From a checkpoint of a small mixture-of-experts model trained on Wikipedia: width 192, vocabulary 16384.
Below are experts of layer 2 (counted from 0) of a mixture-of-experts language model. Rows are named router (the router's row for the expert), down (a neuron's output weights, with its number) and show model dimensions 0-191. Each number is 128 + 24 x the weight over its row's rms, rounded and kept within 0 to 255. Numbers have three digits each.
Before each expert's rows: a language model's description of what the expert responds to. This comes from a sample of Wikipedia text that the model never trained on.

# expert 6
Description: Numeric and table fragments. Mixed tokens inside tables and dates, such as spaces before years, year and score digits, commas, pipes, and apostrophes in team names.
router:094098100097106154099099103138157155152153099115106133153101119111155141162106131158156123114109096123136153101160152105095155104107155149152109099158112134139150101097146098108110101159104101105102142155103114140095138126104101153106147106135151154123100151113158156160134128143158097093101108156156154116159094115149111100152154098095140099107150149159118115097103099160140096137121097163157096161113100113105150104089111142132108156150131095099095105103145150129100107148092106113136145113103101095093136133098143163139097140130128101159112162153098106134106156103157102096
down3:170139077087150183122128125126173115130113123135177129168128083139138131163110120121147130146131128159144170115133138135115146092170145158146143163147119123150125111117157124109127119142126110106092107132105155154088108128136128109140109139108149136115128084110168139099146119137120136116150158126132116190150060122165111136173093122144132132127124133119154139138109095137114137112134156120156097150079157152148148135150143172082150183149149068103112110102156113091121127162177123095150117122153103083141141118119113142140144171104156134117142158081126113137123117147139134091
down4:142131082122119128081044147118135096141131134120131105131126170143170101107138168101097074143139089102152145114119119162151140124099134105141138161142170080133166104132119087128112142134153144113114153140113118083121110153139126114105135139124145100093123071121142137155132118111116099133142116084102117118169145151110110136144132131118126127122126136093113134128165128130109125159126129121155086101142136138088136152113114116139159107127126195174111151098147125097103118158102117121136134114140148140121148141052131169104179119099196136141133106106128167146148123108148139144
down5:117123112114094119144077141139126167121157152151155131112103152176151101142086123119169135132106138110123122083102102150129109146123114097153133145167110087148098170135132104132160131158095145123173131110122155151079121133110142104143111171163128130199148155139172125110137096088132124133150116122139188121125143177137127125122124125141129111092129160113142092148187148096177128161134111133145121130093152093119092135138115155135173126112104134095138098109128159134099080092109111130104128147127098110164113120129120107131099131122153141060121107148151130127122162119119105128
down6:134143065137132129123101123078110114116112135138122142116160105101139082124134116131120062129125121109139126077097110130092087123136144107134115091142119134179186133155104165131165171177114095181109130125125089126134133119123100170136120114142120133141098119064109140133153107142144103140113129070090148128159139126128089132127143109139132081153104105105152138139114111149141149151117133125096127128103161146117144138107111110152143121100089171131174130131095120120134133103140156173155122150101146113154094131141131132132159178104131069136128160088131152098111125130137108150
down7:126132139106107140156123123122128149136131098146092155141109111153157092116118165149167101107134151103160070098118183148128169163097128132145142116139111100165164177135113102158110135086174097102116114173133080141130140128130129103080132116101143155130138113148173102126176107146093181148115123125123120126131156149142089116134148144099092130177124117159102140177120175153174112117129099107111120127107090122157124089116140117116084146144130139176147093132149151136160120122131153110133137148154145155125126123130163147159151116088128125153106114149092128089121108118134144117
down8:124123170066139147125143124100099134105128077109144146097139103145120097105162111116142128136172175101110138097098103152119110095104082151073171096115134081130095130124123127174125128165122110104083172154109139133119126121142139106169097127110104111095140106111143142128131131143103134113106102093124132165162118137136078098124168138115101147159115171136152093130109105121116114109164125179089123139097156119115121118111169129082153171119149101112116122129127092136134124140153119132152112128131119141144101156097125096114136117172087143155112110113110144131160136116163130075
down9:107146139082114102114126140134158116137152156092145141161083147149135112062108123110153119111059133156107147131103156127098136109128114074105113114127132109130141062144121124144109110129114154129125139096102150131104128135096121128151127127115122129092098102108147127121114104154123107120124095052140115147143127146155111177134140118089117131163166151121143102171130132059118074144164156106126118117151148112075119164127135114142104146129154149118060132152123114137098163107164123153117136121110153118108167140096158121143133123153140149116149109148104114086122130124151164114
down10:103089151152176138120142149132072129147121168077171125111110119122118172125142115113154108111103140096128128171154104150146173139117150110108140127115083170104172143154144138136111123135151122166138109127101157139113140121130138123150140103109135108144143152127134140139122119114153128185170115157124098082114151142127130154116112157090085131116139159171103150113140123127156132129090091082170105109152128146137183113170117122098106176136169110131135155123143132155136169129145123116177122136159146134130115150144125138101131119126216152127135138136118094156130127119180128138
down11:116119133109114143124130109126104108120146106140108152145101160095155130075096148185099146157120130132126125122124113127062114116075117105127085126107117124128141139132121165142119118131169106134120145134153128116114139131130150093115127125104123163081088131117116143131116084121112164131117119134119114205125104165147121186139127133079124120120169103112115134125100092155103126127161135142182103097135138084126176141166111148126100155142143106109117102121123121151160093141121131150145146103104112139069102152104140142141159139108091081144154089145189121124119116090150113093
down12:129165117116109138159130143086106143151112145132126142110107122133147111122108121096164099128176125126135106148101140102157169138087126117076153104123086092167115165141168134116149134120178081162122115059149166111162132120165114101123127102118108124129132125120138120091152123102122145097163101118100128116103120135122170118123113122120111126152123081116136124135156087084152129142166139143133112128131137090155130141098181114133143130089131118159160182143131132138150144074174119127126119149127139134149122153124131159134097068114094154108151108128166126144108106104130198145
down13:144163068123136135097132117145106151103156142118110103074155085099112149115122091157140109099112121085112117145147135151144128154140153169148151113121152086139122096134129119125141101085133126132107130158135130133094083110114120101081151083169179155098126101104093127120117141149137096109129151159111124079110124133144154117169130158141130142109112110128131120113091145109133072141095105084136152106143117084117093110139127132142161144140099172128184149114154115108140110100167129106139107161093138134160120112142124097146120120094178130133114161150134103118102172151149122157
down14:124099111117119092130118120136151133141118160143112115138113115142129117148078083124148106114104115160136125151112141176084157157159100132133151141108144166153111123172136145192092156128093068147112081137099149211117164161132110126143102117104138100131156087125140163112194095132193104153119105128104138121151140122123095126126118142117139109095130118118100099117123094148056133081137120138101132146129145126119136115149116139114104131167106133110130085127124158143106133121141110131127085116121144097092141145128135146140099116122110139135133087113108149116155168132117132092
down15:087163109168135096099151123119155147118072165082122109111114148088130147164144089128142135091094105107133123196141118148118136110131145174090138101156151121112140118110140133111105113126103125146150113157124154134124098146123125109104125105101142139106139105122156140127113115112122089134137151146113115106075075120129116129149120164130109137165103108130124104109128064081131138099138145099120144144090138160173168137101125113108143104117150154150143137144122171136131175117103131148152116061159113142164135170134120155142101124108109095121130154160116112138121178164159162137
down16:179116153125131154120130128145143139120087114089152112113120125107115121097085157156099128160153151079127147137119176168143116125109093115081110139098169136132206068135140161123149135083115162101110106146153118090144127117108139129115090082143114104122167097130111155139122070152161128131127138136115139118142102127137091155129077115095136106107146099123091134153113097093103155106114111106152113127135154134152135096084130144146129122101126128144106159109129138146139163147118118137123104092101150111104158126108106128143096165142132131071127130174094092120138106151138122119
down17:139100112105167133112129128101119138127124135142109142149088111142129153141125154106125072122121135143120173085142140133174111125121150072109091152116130124135144122113092116101117156125114171094138140131131101148099133152139097124139128159139113106133123147116099141141095134154137098135136130138086104142154103128140084158109121102170153117087117165133123156115097156140117114110122138122186139131102119124124127170121125056085107166192108146172132160135131145135151116135155132082164108149137171111116103135115126119167204155084162128118154119143118088097130101150100113104
down18:139123188130106151135107117112100121161162120124139099149141148140111162117175109113106158117087121108070129128118165138134124164126130143109133130156195125140102099116085132144115138151158107112111094081111105101114096134116153128150115122114150129115095132111118164165105100110148120163133084137126122050164135118118148108110102093095103105137121161144140095092127160126118131144132084152107129101128129147077159165129141128109139181124125126138108129099107105121168133094156137079165114111142127112100133121124091104145165109119190086157112134134118116147123135124125129095
down19:121133074128142126121104119127089123127110122118116152110140145130122155107114132145141104076115160121135133143090128096109131175135063098111134113103151101069116146141103129155122111136115123107092080099109128135141095124118140101116123135138115162116144087125154123142141087125159096125116123090120146134103206163102118128163122088146120168109119087151105165128138105127137182127169104116109130166150114180152141089123163156099150119128124134166089131120106134102137105086153144110120100109115157131128139147139157128104099149113119156121132179125118091081104160123106089140
down20:120149118152127116120127160144096117102127133101115150098125140143128136182114135170155115173063125119148133103131160103125095150165119111127106142145077141085147152120169153118127127133168139167108131169123132115135100100157131153158122113120193086089121133125119141119127174140125188158133121126174176118107115144116118167096078116157085146130169146127112124129146122150134115110137088135151146170185107134129121112191169153110135151135155115145089125109147107164140136122116084155130140114119155151155171136142136143124126133121110125098137116132158128114139099149146128164
down21:130174098109160132132128129108154147116123105138142166126095160106092106107114130139137116124162143143123128139146121142148112104126126123120157114117146189116087119162096154098119145116110090129133108143121100155107138123153148106156139127104105151133148130106096137138128099131150149155131106132098129097141122120137101153161173120103131149168142143111136116144158117084157120128087098113113126183150140094093132142130140102122146085153132135120127160132043129130078138134125092084098125175131109187151088112178112121073133192123121079141142132139115105146108140152130157096
down22:120084107165134119135110123113141121143118157128102137123159122133113093109110152142152147120143176088128124151182142128123152139082144100148138102153167131119143118175117104118110130122086123112120081127158122117135134152128104129146111101140133122112087124125123083131078127103131155159097115118121101155144079117153127101114201152133103121129181124121084196151132126137163132119084137127159141089121093138185120140179106114135140137104133079140124136097138157111144115127136137126164115112108147101119113130144108172168175095115114141152086133133128166089138149165133128128
down23:120152076145158111130150111101177143136106138155082120144085135140121154160146142086140159128160109128110126175137159105122109137110111134175120115146133140149158130105145100098104143140139165112087165123114129139125128109153089125130123163077144118131139111095110112148120101142127086092131137096130170119149150142083135118115135120129165084113117136109167142175118169174136165117124126122127122074108147171162112120106087124112186170101107138113106173136091111131134132108147132104126158123132132166125114085118130132149199141129136107117082123141118117148131155118090139126
down24:144095134179113128124085139145115118122114149131082119136136143076132116179146144089120113181099157139159134116167139117131189106128151113082113151161138117092144136149144147138076147154152134107135133118137146116140046152113121169105194126139110135097136159104116098149157134088104117092122088177171119140142094156133134146121108094111115100100131137092147133134122121149115113090133122133137138109144163143141112146136087136127104159078148141152147124124164119134140138123128127105147085096134109170148112152098160118133123167162116116142138129130099106103153109106131113127
down25:127119108102092101161142123140140156138123133097158145116106134146122143110134146076137135169105133113099109157144111130126138119140190133145114115154160152102130135155131141121146112095112110165117134134128138074152100122182176112118176135185130129097102116146116179115149119138148184132149055116163100126145132135136152170148151118161090076139104138152124139145156145135132147102137103139124068138132159111146105124128142158085112105128156112158090121116111160119089127087098126120129132094173134123133107142129129131112118159095120105117155082151110131127180144106118123154

# expert 33
Description: Romance-language de and la. The particle de and la in Spanish and French names and titles, such as Las Palmas de Gran Canaria, plus nationality words and place names.
router:098096094095118147102098097139158152145152092115105123144111122111151146165103132151161126113116095121142154092154143111090157104112156147151106105157114133137148104102150097113106096162106099114095139152107113133098138130107107152112158106138155151118093155120152155154144126137165100090100104159161151110159091119161108110149158103097132097097150144166117125098099099156140096134108090157164095157112102120116155104090114136129106156154124097102095099107156154133106109155086111109129153111105102096095129126107141156139089133121139105157109159152097113136103151092157101103
down0:167150107124131126165162109177178120111119130093114160170125122123087125134148098109076101148143101135099115150138108108137118143081182157163109157101108136147136168120152109121177121156174110189124094080153109139120164103141140149148135162106131111188132128105119115077110143096126105125117130074137163147121117169131136151126118141144143115147134137108095123104132108120124133093111111139112137099128117148104135094118123100141108148108145132127137127111119065101147161125120085126131152114155143160137155108099123147118131177100145106143163158150097101127092141126107127109
down1:176130080139113114132122099115114075129148131119107126157174084148169148131142120180171100144074129142079150162150136125159150125099148138145171080111152114159134151136131143101093147155133136131144141101123149109113156107121142137138120140111125109103093146120080106129147113143139160155150108136161145128089122127127136093110101130135109107145125192100096138141140111109092150103130133099135178124158153123098107087144134111190125124159122141132162088146133152095113096149110063127122138151133140094146138126101136147111148148131133121099117140134094138120089165140164154111
down2:140124132120146137154136165118195096113113149114155119136104114125153122152145139148143116135122134119133131125167113186146135126092149122093077142147134073114123120110157109129130096105119147116118149124119122158125143161134122127148088091141079150069119142153084129160156101115155121154140145153146108165106174139172124144101130166134096119126114144132107099118145104158145170123093103150128087108101135121136144117161118130077141127124134128143103138116091124120142133134174126090154147159135148107121176144163086122107193126132137159097119169127135186117142123085076135115
down3:155149104142089152104157079129122146092106129136106125136139085107068173097125179143097140139153134120086158156191115112120151163136082150126081112145151133124092080097137125143090136151154133131146113155092141106104162135152086160130111126109157112145098131125109099131134152196143140112113120173128083148127137091123112091102111096119119144119110158122141114175144117140123130121128112135134125101111120125137143141113102112110157116114146115153128140163124132163077124101118142140112134120080145155102149132124177146159137122186117136107114152126128172170146128140120131128
down4:100151103106083140141096118102139105128119132155098137111137132135104117146141093205153117137134125140147160143114130173114131153110145105142142124167094154062157154157122111111119131187121118121145096125142119138095129119168104109106117147161101132134104125126096138159124152134132101091131101157133157065104123086107165096106093184131136126088092118140124140137168111076143151124119155139152156177117154148129108139140145116119138077116089140162119156157146119146132111104125111146122136115081124096150099140155182127155156136136132094137117121146107134106143150114125153161
down5:100108125134155139175148148164150108149137124172095117154117137133140097102143144122107118113092117164088131114125135144148157154103144128129106152112119102122152113164100122080140135162149126146115129171156080148137108162127094147165100151074159116113144123134080149139183110139137173135141131114126120114116103115144145134095152164088131145150113203103106139141139083100143164122105123146149125114096138140107154079104134151130104143129169139149140120149124154119106163153130124113094141133092122114152100132166128156095089107101149163154141131172149130093096098129118095159
down6:130148107146145132125100127095133065091093127157145091144130181098115108103119159130102105103103146132091087147112181132119150108144102145095158146092127132124117121106135122062125099151115142120110159138104104125129115131135142162176136143124158138127118109081088086153093090170170099136157174140102127093154131148106110119108157106138112100140121133117147102143157136135155131108123109124113127125103117150141142122092093101094144132161130174137104155063118135110143114128140146151138165164112091095139135156152111139116166121098165148127114149146127115147109175124123102156
down7:108125142115107129142120129124108191139150120158152149156151122112092088144139117132152147125119129156135100078110101121130148133140115151086173153140099153135148127059122098113098141183128127139135103152101130134083104155138156133091172120116130100103144154145096131063116158081103124117125127139144105193143108096131160157069128150138097129120127102136140166123137152125121120121111103089145125134110104089127132121149123127093160159133106101132119130176155133106117166136124136122114121107111088116109161134150129146113143109098129111130133106176125117154128067085078124136
down8:138166131122129123086108113171100106087127110142073142102094138130115115108146113124104135138144132111148180124120110072133110100122143117127134181123093091123116116130109117128132109115130156159140172114148140153142109143158139086148130107140164174106104135105134120151098083097103141071172175167112126117129107110104104106125141146122086139137122113126124134124145112140082141139126138099119128096125112139098166145103138117140133167100148094159106093096107109148136117129144125068114085116157146139125164077109158087122142136078146131123099168105162183101131132119109113124
down9:117127098088120111134084138173115130157137107106122101117109131133146129136147114167159101165156118121084111131118130146138118126134130143122109135133133152130152138149152132147125087142150136119122142155129121100120130101114084129156113139102144136113106102142101083131153155116136144089127185110151143143148146163094114097128148081099128136162135163112143181161169092124140134145109140081106159083165133140159131158118112129136094130121128072094127172122069159167120131102105122083134087106126165117064079117088125110107131125169106134156128152133105170139114139108106101109
down10:151139148152177153143137131154134127115141139119123140094097114125129131114141159168120145071109103136130135124128133162152097129172089152155153093135134165079111153145092133156096131138162163158119103118146154119108099134090154155147113087115139164124131094086139135123126107106089108104077125130128169171124130075104131137140154079103140131127145167094154123113136114110088092129126139134145154120124143133074134100094144104137099111144131145104124147158090155152104120115097140187133171133099117120124125162128123139088160135136136175154114117115148139104171140147138145076
down11:131091114157113130125161140134090104136084148133090121129163131126119072170135121125154083089122147104139113164102113149101107060148082116144115112116116152180098080099112127136143128116126087120087139168166134087105139112093065117117135171130125122134110117133107123135148110126126104132115115138151120129068128165111068117129133142091147153079119176133127108098125075143097122152122137133126126119154144154132134095147141120148122116153097128146162172129149131148104115139169096114121109183148115146114127125111119102122131140126103112145110123141171113143119151172144126143
down12:122108104156079123110144103142135168122187132153134134125137145109136116111168113143119138142134107132118126121143116134112096134111105139093117114083138135188163105159141143144122144146080066148150142109119133144103100139094145092128143122167129103107146153114119144134135124102120153152096145107185098157154112113122149158187131113115116116127113117102134118142050137127129166127131099153099122125135087138155129125111157183121109141124192128130127136129136113181137143150138115114152109122141093114122090149140117115165109130157173087095121125151166081083143166134149110105
down13:130144122178136156155122129093079139083105114111126087154131119152158173117166157130120169142169139128145160118101191144185137135132123125121145114138147154091111148133159137143152153136147134140146133120117114105100118146183134108152129118098104105133150098141128136106133178147117122151145163098114096145124186132133124149106054132127121173070127182105117111089135087145151153118154103139157147143141144098128144149099115131112164113105134126120108116120107142104154123119100129121130128131168124089110123128104121105131132168128121190108158079123133135152140097161130117138
down14:090105111135119126143135073146154125069164152127139115106050168114147138115107140126160117113133078139156128135123130130127120137121097130135141147130144186117120176139158144125074132173097128167120126120096116119085121149154103103114131132107105133129123139168147132130115124141139134088142124178134116132124059167135118134127114147145132170148148156099127158081133118149162070124138109120091145126147141122115122140112123072072121175165098108094128137110087128124142149112142135128104164102115142142126128135171134104155114106148120135131163158124148114139083117116138116167
down15:114115157131116133111112157121155126136164102096108166181076122092111126131167123169116139102105118132144132137138123155120144128178136171107143128128162140102154173141168131137115170100172092148120121122134111117144143167124136176084113137128154140121145134131126166136089144137093093090116108081123120098122135126148132146173130105112137081102098153124161138125170123109124122086132166092123065174086150123114099110131098136121110113135146120112141137108121110130162165158152132158119105103104145172108117129162152111108103112095122135090116121136122136137115106104077097089
down16:102128127131121150146110125161178137117131093107086127132128158101142116116109140093151157143172108134117118157082165123165160124123138137133156111156115100127148076131122114095147129133123115125130116144166129102084109147135126118151140095148100153118166063132124124137102121085100137166112148117068105129129116124136155141135104194158137114114162119145137116173128101102133107109151079128143152151119135146158130135136114106147183142112136093141112127112156097101146143113132122093105119135115105136088125136125071109121151129107133064092114122083061127157113093116119098144
down17:140156083108127124117174097137158109109101117075128138138153142115125085143111176150119196107142130109137142095098105132135116128126088118121144064103114121137170149109168154104087094087142128108136121117149116110127145115109123155109144076141148092117150142135162121167121148164160137153131153149129108162164092108104121114113151158136106125173086113147094171162121112128135132140120109109141096117152125097133143146165131094117120125113124065133114104142120123136132150118116113083119096124159131082148160124150132104140135155122178110121075121147122091120143144117098122094
down18:104110115136124116087120122171173121164141174085125141141144143127098129142143108097098128099095137097162106159123117116116116114117169121139170131113168094104089129089130117164123164127104110114108107122137121090135121124132158122090151157075134131105134129134146121163081175142131163110123136156108147131112116181111072168087114134119151126156107189115094125143117137148080099075132144166141136132106156108135129136114141134128143148149119141125091122165098147128160119115157122142095110134141134135157118141108145167173104147101158169126155130115169126147154136168115164135
down19:124144101146134107104154138126106143135145130113107122150139166113076099149105133137139146108157144105150160127138113071177109102090120136143124108168101118124092158101117150137132141138120115149126142160190141166124110117154154143095117118146127103132134089150136155138182146156151155131089150140146172128168143149103120126146189124102091113107160144134135093099152094137140083122119125106121126109144170124101131177145095153106141172147149149163140104172120131137127115122168136103126106120091166170180153124139146108151104138149127167109115107144153116108108089106136161158
down20:146094057113119096149161153161124121155115147115133120105150189132099160120154095134162087116106110099145136176121132038109129118133110161163174180137145162161120114141120132096096107116135167154129124161116072095129146137125109152116146158108156149122152162104109098108135137130122155133111129165150127096105110138136154150095130110147150142121140111159163159099123136114140189146108146105134155161143160124148155146129131119103136148129122122133138178145116149166099148115133146177159142137135141096142135142163135165168101129139138128122113119123134148126106118138138154136
down21:108127122144174149105093134131106131103144115176106114169111133116136107106127124144120152116117134181105133113143143114100092110149135119147120112154135151166150177183130099134137092118108115150101140178135114140107148135120063142147149090133144182132124149122133151129140127131130045173106124076173131125099114165118104148155159121136112104088176106174128148079137147118124128125118093131097112153152129111078114125121123110100103126139101108121099121126096119136159097131140114123124114150105094138108150127096155091158156139129085143101122100113119145114147104140171116161
down22:130154137148103157125106160105133157108139120115135155152118125119164109118157131138112133127146113144151146131099164141134096069139085131117166133123094118156159170134154113130112167149109135099159097139143138159123114153105111066153155095129106133140132099113125122105106095104144124142101145148080186068101143154112110092138144167098119142109127119136120139157122127107149170125163112157110172105164189141106193064156111143104132125156159138104129139127140157097132120109128150114127127088125128135078137113126125140174146121118144150089123144128173121112121099140115100128

# expert 9
Description: Table separators and brackets. Pipes, spaces, semicolons and closing brackets in score lists, chemical notation and stat tables, plus assorted common words like to, was.
router:095095102093105151096105099135153156149157097116106134155102118110156147162106134155154124113110098125132154098163150105090152105104155148158107104156109134138153104094141100110111103162105099107098140153106116137095136128106105150106148109135148156126099149115158151159140127141158096094103109157158158119161095113149112101151159095093141094106146153160124112097101095157137092137122099161156089161111100113106152101088113141131108159152131094101102108109147150129098110149094105113133146107105100094094139135103149161141097138127131100158108158153100106137103157104156103100
down0:139164133106102150122127124117151159124135078095125100146115111102139157142134128151101124134118132116109138133120113124133106095123132100144153143178121142170118140109156117169174101129107132150123158140093112145117128086133144092154116102131181104167129110119144121106109133130126140125138132133102117182132158187078103149122138141153169100151072130138141122098162148097149137141138133122114123114150118172155136092129188153161119126112117099133121207147122099141131111077134131099143144128141169095118080103165113122104101112096088124146146177084150146150161119133137141146
down1:144156128104139155153132083132105153146133114134131149117166153186157103122124120132136147136143121136102140176160177134116150173112179129182112126104139156162117106172129134092124132134117118115083110153123118112107099144123144120167122112166194120135115079159113143125116105121124132154146117158186093133105157128127126132163100124164106161095120130100124134151087101124116132122151134181147133105134111150156126138181139105135144121145125159093142108158118086111141097160146123142170103128143095122146111147157125131058094138089098115128103160139128112111105132120132127094
down2:183179132121121149104105135124107141147125130127150173104130107059104136139140126124122128159130106147113133109095123124104127115108156114123093128131157135147137136119130128107163135169157120141099159106168079090128150143133105140131174087140083117145129098134168148129148154126121088155119133135110139119123130122127119166112148124133111129138076102123140113110144102067150088110129093135106087134108155106130142149153082095149128106163114142122138078083122077172157130135173117140099133122136144143136164159120118130095129171133086092117109137136099193084112144127118100119
down3:134138122152129107142145165146140114101153140151155119158121125097111066146111105089149148108129189171138145151136149144125118100141138150118102148107112116148098135175133119118150146137108163159152138098164164097118105135136116161092179111133130134131190130176064155166088148145125145187107162106154106178153113132110154140127132089136156109118108132127149153108085147100145141140146137074158114086104189135130124120129110138152121106129135119098142130131132108145148148167125136124104130130165161153123112138104092115133103114163154155141115128119133120104115090158145126117
down4:101145166138162092115111116153106127130130150133124142166105112116104144163155145117112137179133097133153155127127154116172112147157163128115080142128106160150161119118139158114133165091164149136129123136092125163110077176082128104154150127116144116136083103122160123103134146106162101110095123106149078136135105074129159138151124147136100149122133169099118131121129103130142107096107141085111115142101138136163125181117101160127139139129111115138143147201085185122098130127145156164131126139115145165105162094119117112124107120140148140136128164107090121137146096140122084107
down5:171106088119078113095168130147083153125131134124143132141076163095150098120112125093121149139108086092124170124109178159110138142155135131117114141127157153111131110124175140128145125095144098169146092125154101138166118137139121135134110117134134114092152111112162123117137127070153113138132141136111123142115133085132106101108141118080144172153146115113149112107087165146140106127120117132149135099178107167111100084129160150112092110104103143092126155122148142138156141122120125144166135123129132146139152102131112080143113129137084139081129114149172127154108134157061128081
down6:158111111101129148146142110142118106185143150152156154184098157110078140160126145144092116145121109160139115115143143161137126119119149134145127164148121133147169107166099126126124127095133132152128176121149124139155126138136101119131173151065099143106110145154164171133149132119112111125125080126127133153146112152159121167105115110137171159127132193120102150127127152133017116127123156084166126142116123170125098140128109121118126111133126133165115104116159131116108118155114162126135147092075108122122106109126149131134130151147106127125136135130124117151131142163069165124
down7:139132146119099109106175166158068109145124134129093168111140117139117115150117066124139166120140148110136098086123098105103073136149107133158127103122146073140117142118113088134154143151132128175140159120102121119176124120134138106157138112097130124180117136140138129116137078168166126138173116134176143127092135126161117153070119121107149146105154121138170073143131104152081103124120133117112145127136125140142157131136113174157173141141170126129123131084096072106130134162137121122120104154153144136142137116128132128104099143150169158119087133130117123155127142092116114118
down8:157128126099158147110161106123124176092123080111110152134129104108103170120137193107139110137108138146116096159149185150137130145170158127093124095141141114103104156156125136113064080136162080138138144117118109114104161099165093114135125092146116120176062103109143118141112116107136151150124140128089152121130098153104129126160080169141154141139122096136139113100129128116141103123163133156145111142136148090135131120149138152145160146111120161132125141120128123162122129157115180106157135180091114155091081118146089130114148134106114154158116137110112142134132109131117145160
down9:087084146155126113135152103136131128121116095102167162139127155102156149159090143145198134138124150123129160174123112179158132125160107129119142108139124104114124147089146128146125167125119180121165156120140119141131187136119137145129138153145165123153128096101135104131116125127092143095106132127128086096152077108105146176138097114129147136093131112125167125149177122116134113127101111176163145117140117153142129114137118147140167103141094151095061160144143122151118082074124105094128136164149163131106099121143104128147153096165115139125153125099116154150160126127128107134
down10:147135110127091084163104114117150105189110110120138092108119132136106122118128118123132128130150117136121153116158130138114164107081107157131151091163097129128152167111137138113117092099181141138103155092155099119118110146145175135087174118169137110109139120158110088150161134103131149142144155124156097120112129205160116125172152134111107113154106181109129147128102143112114118137114151120152124117098162120108107120150130109111128143124149129127164098082092137110105139105127125141113126100152127108141140131108081121079123136158167086165074138080119121088119122130144090155
down11:148141142145126118143152110130141114129142126124125064127135098108077147084164130102146163107163083151137136122090111118121104137112100125139110106096115117136119154141091155165166130093107153116114157133156145128123125146119081147131080152117192097095122125158130141115107118105150132122139074146118159164169156161108113128085121124149111156148136107119133112087123164117144073117115126153094124088152138132174112136130113085144119117152140131150111120132106119140092157147111135113193112136151133153124167119159130185153126108140140130134142125162189128166153153118166142133
down12:115141168135200123172114139094095096130112118168166090166107097121127103091163137152121110125140137145142124109118148120137106107145131088125115133157157144095145086092119142104144132137110103115156108136150132090115179137130116133154103106141116127105129107128145112104121095191130116132114116115142147111105128154166123175125129121130132146139126124144146177112145131118110139093142127093099158144154154162153146114143125097083133156160121099121125107149061084127162076142172136089142168147126140128134140138087127129105133095117154123124144151096134128129129061095106097094
down13:088110133116133162132155149128147123167125117112141148120150128108129130117133113136099131140126170149192107157117114136114091121158143166135168126168104091105125112106149111100153102127156079133101121151124158159098136159159110159121097111117106065071120123172105111159116127090163143093115131162104156144126103117124134115125149138124126114159114176139118134120138109192117094126112129099154160122094136108073150128115125145158140130137121107144148125097146153093099071171144103158108140147147149108101146108143139111086117155143152100163119140079147097152151125105130105117
down14:123150132138140110162160119089059127139132132115124140128152114153113146144128118104150162097115130161125149129152143127140133089110079118143135048157121086087175156099157134112116139084103140146095121095118128125156118118147122119109137170099166120153119074168118136097084091142134135118138105102105164148154134142099129163110141163124192138117123136134146122121169138153114119128096151124158118139128141105104134130112149112168145121146135192107102129102147124100105119124122107143120127164112109139101177101119133124157095121091087099151102124107156126115136157111072116134
down15:085152134132087196162117113173148092137188094112133119112094126139057141129081153107137134064149136110099143090100149162099124132125120137177192131142140105107153114130137159143118156127156159073104126114170129085136131149129122144101121134140135090138115164130152112155124159120131129106105101087108159141136136121118140144115140154153132138129090146129150159107129127154113121158153137160152155133139126112125152089137163132158161088104084152128115114134135119164125147093163074145122140123130137119111127144102088149147128130165137136115146137162125141138100120131121147139
down16:061138158116104115136158121138122065159104141114101121181124086119116162134135149160126117172110144109140136103133142160117117134104110075174073111144120130129129157122150150150116159094087110145134173159073112145130110116166132137118143122097107141114134171102121138123121124140131147118156140151100102120157111129203101147093157104146118116156126147126096107119161159119113136096141124162141105100127115118167141112125183141133105146177089139131128112111127138161167169142108152112162130135120132117166144151122116123137094138138151150172140159162150147132119134123113088140
down17:161118146141114125114157126122146134113119123174105082112078075135162135131108135136125108096170131149135135103162120115091125146133109142124129146148145125165114144148087131080159095174086161102102097110117133113157140113138205138101157137116142153090110120118128147122145137101108140103115088131140104126140116156122138140118115133145165141161129106151117154148130109126124071115126174096135134156135120139152116100155103137135094160136211102103135110110155149130112134148093120103132148117113106086085087148138125128142121125134131097072171091149135107104146080122141115152
down18:157174139120140121149052113102109135148116200143095138150142123145151140094116118118122148117105127109125138163116137117122111114107117106131146147112113137154069154176128106113134128133115151161127106161136118137114134161118145117077115141143135104124187087119129140103143095105132140158142115084112122154130105155165133138151107145164167156147132099158147105061098132127157128091136090128146111118109116125166123152156124120122110131116154108084133147082119147165112147175134143140113076108096146081155118101098126131130159105133114094148160117117138151118134120069132103106
down19:157161124153155122169109094132085111111139103142139117163140132093111121111110126156131154108143132158104165108115110130152120089116141150161133135125120119142142102144122100129135109132101101139179191133101147111146144173090100117111122157129107089077145132115188112119110098153128145092109129106135148123170091165156135129119164149122135136120164182154138116072186142116120160135132081164136122130113131124089158141122111126103128157136128123138140117155167126108109125081091141095160163129130102090169134114140119124141111081156129153132148146154163125130112078104125159112
down20:167108135133150146099173084170170110135123147141107148112180138160140097078146148184138118154156132132118171165135152121121148104119096121120157070117154141179147125105146141128156149119159142108120155126129117158109148137159118162104160142094107136115132140117167153130111160092156109150110099141149167116053171138112116126108091150163118125140092139100122059133146124123132146152119134106122121126144106091101191161137113159144137147133143105106105140122140102119113120128111118134089097110121102135083089122116107135115130119134141147135092114127102127120101144149151151117
down21:142137180125124150101131117119161071134137124095144141129144175176117119157103150161079109136133140149131087147108125169111147121149120136141122141112162090134112113126136144126117156169108123103107130155155144083145083135130150120154132105150083135135157100120142086155092136124136086128168106107098060136131105189147107124121132130130132167061150115164119143132096121151131151140135143130156139096119134128095132148135158120167154129129126129156111098097143133092146133137127163160145148155165135107156160098109140118139111159107135180111147126124097127093175178111142129128
down22:137176116114155162126179106112116114119127149129148096142122105124132126118150158126107135137093079113153151184138136169103105099094107081121101176133153155132109129152128140129157099154122142117103105131144140151095123112128124113148118134148128147082182132142086132133115073143132102114122128115079140136182110138177111109089122141128127119118109105116108145110139111105133119174100152115114169091126122119123111157143114135138130106089107161159166094136145137077105108165114148124141093166101105195096135130106150119103139128128135129126101133111146163103186152091128096139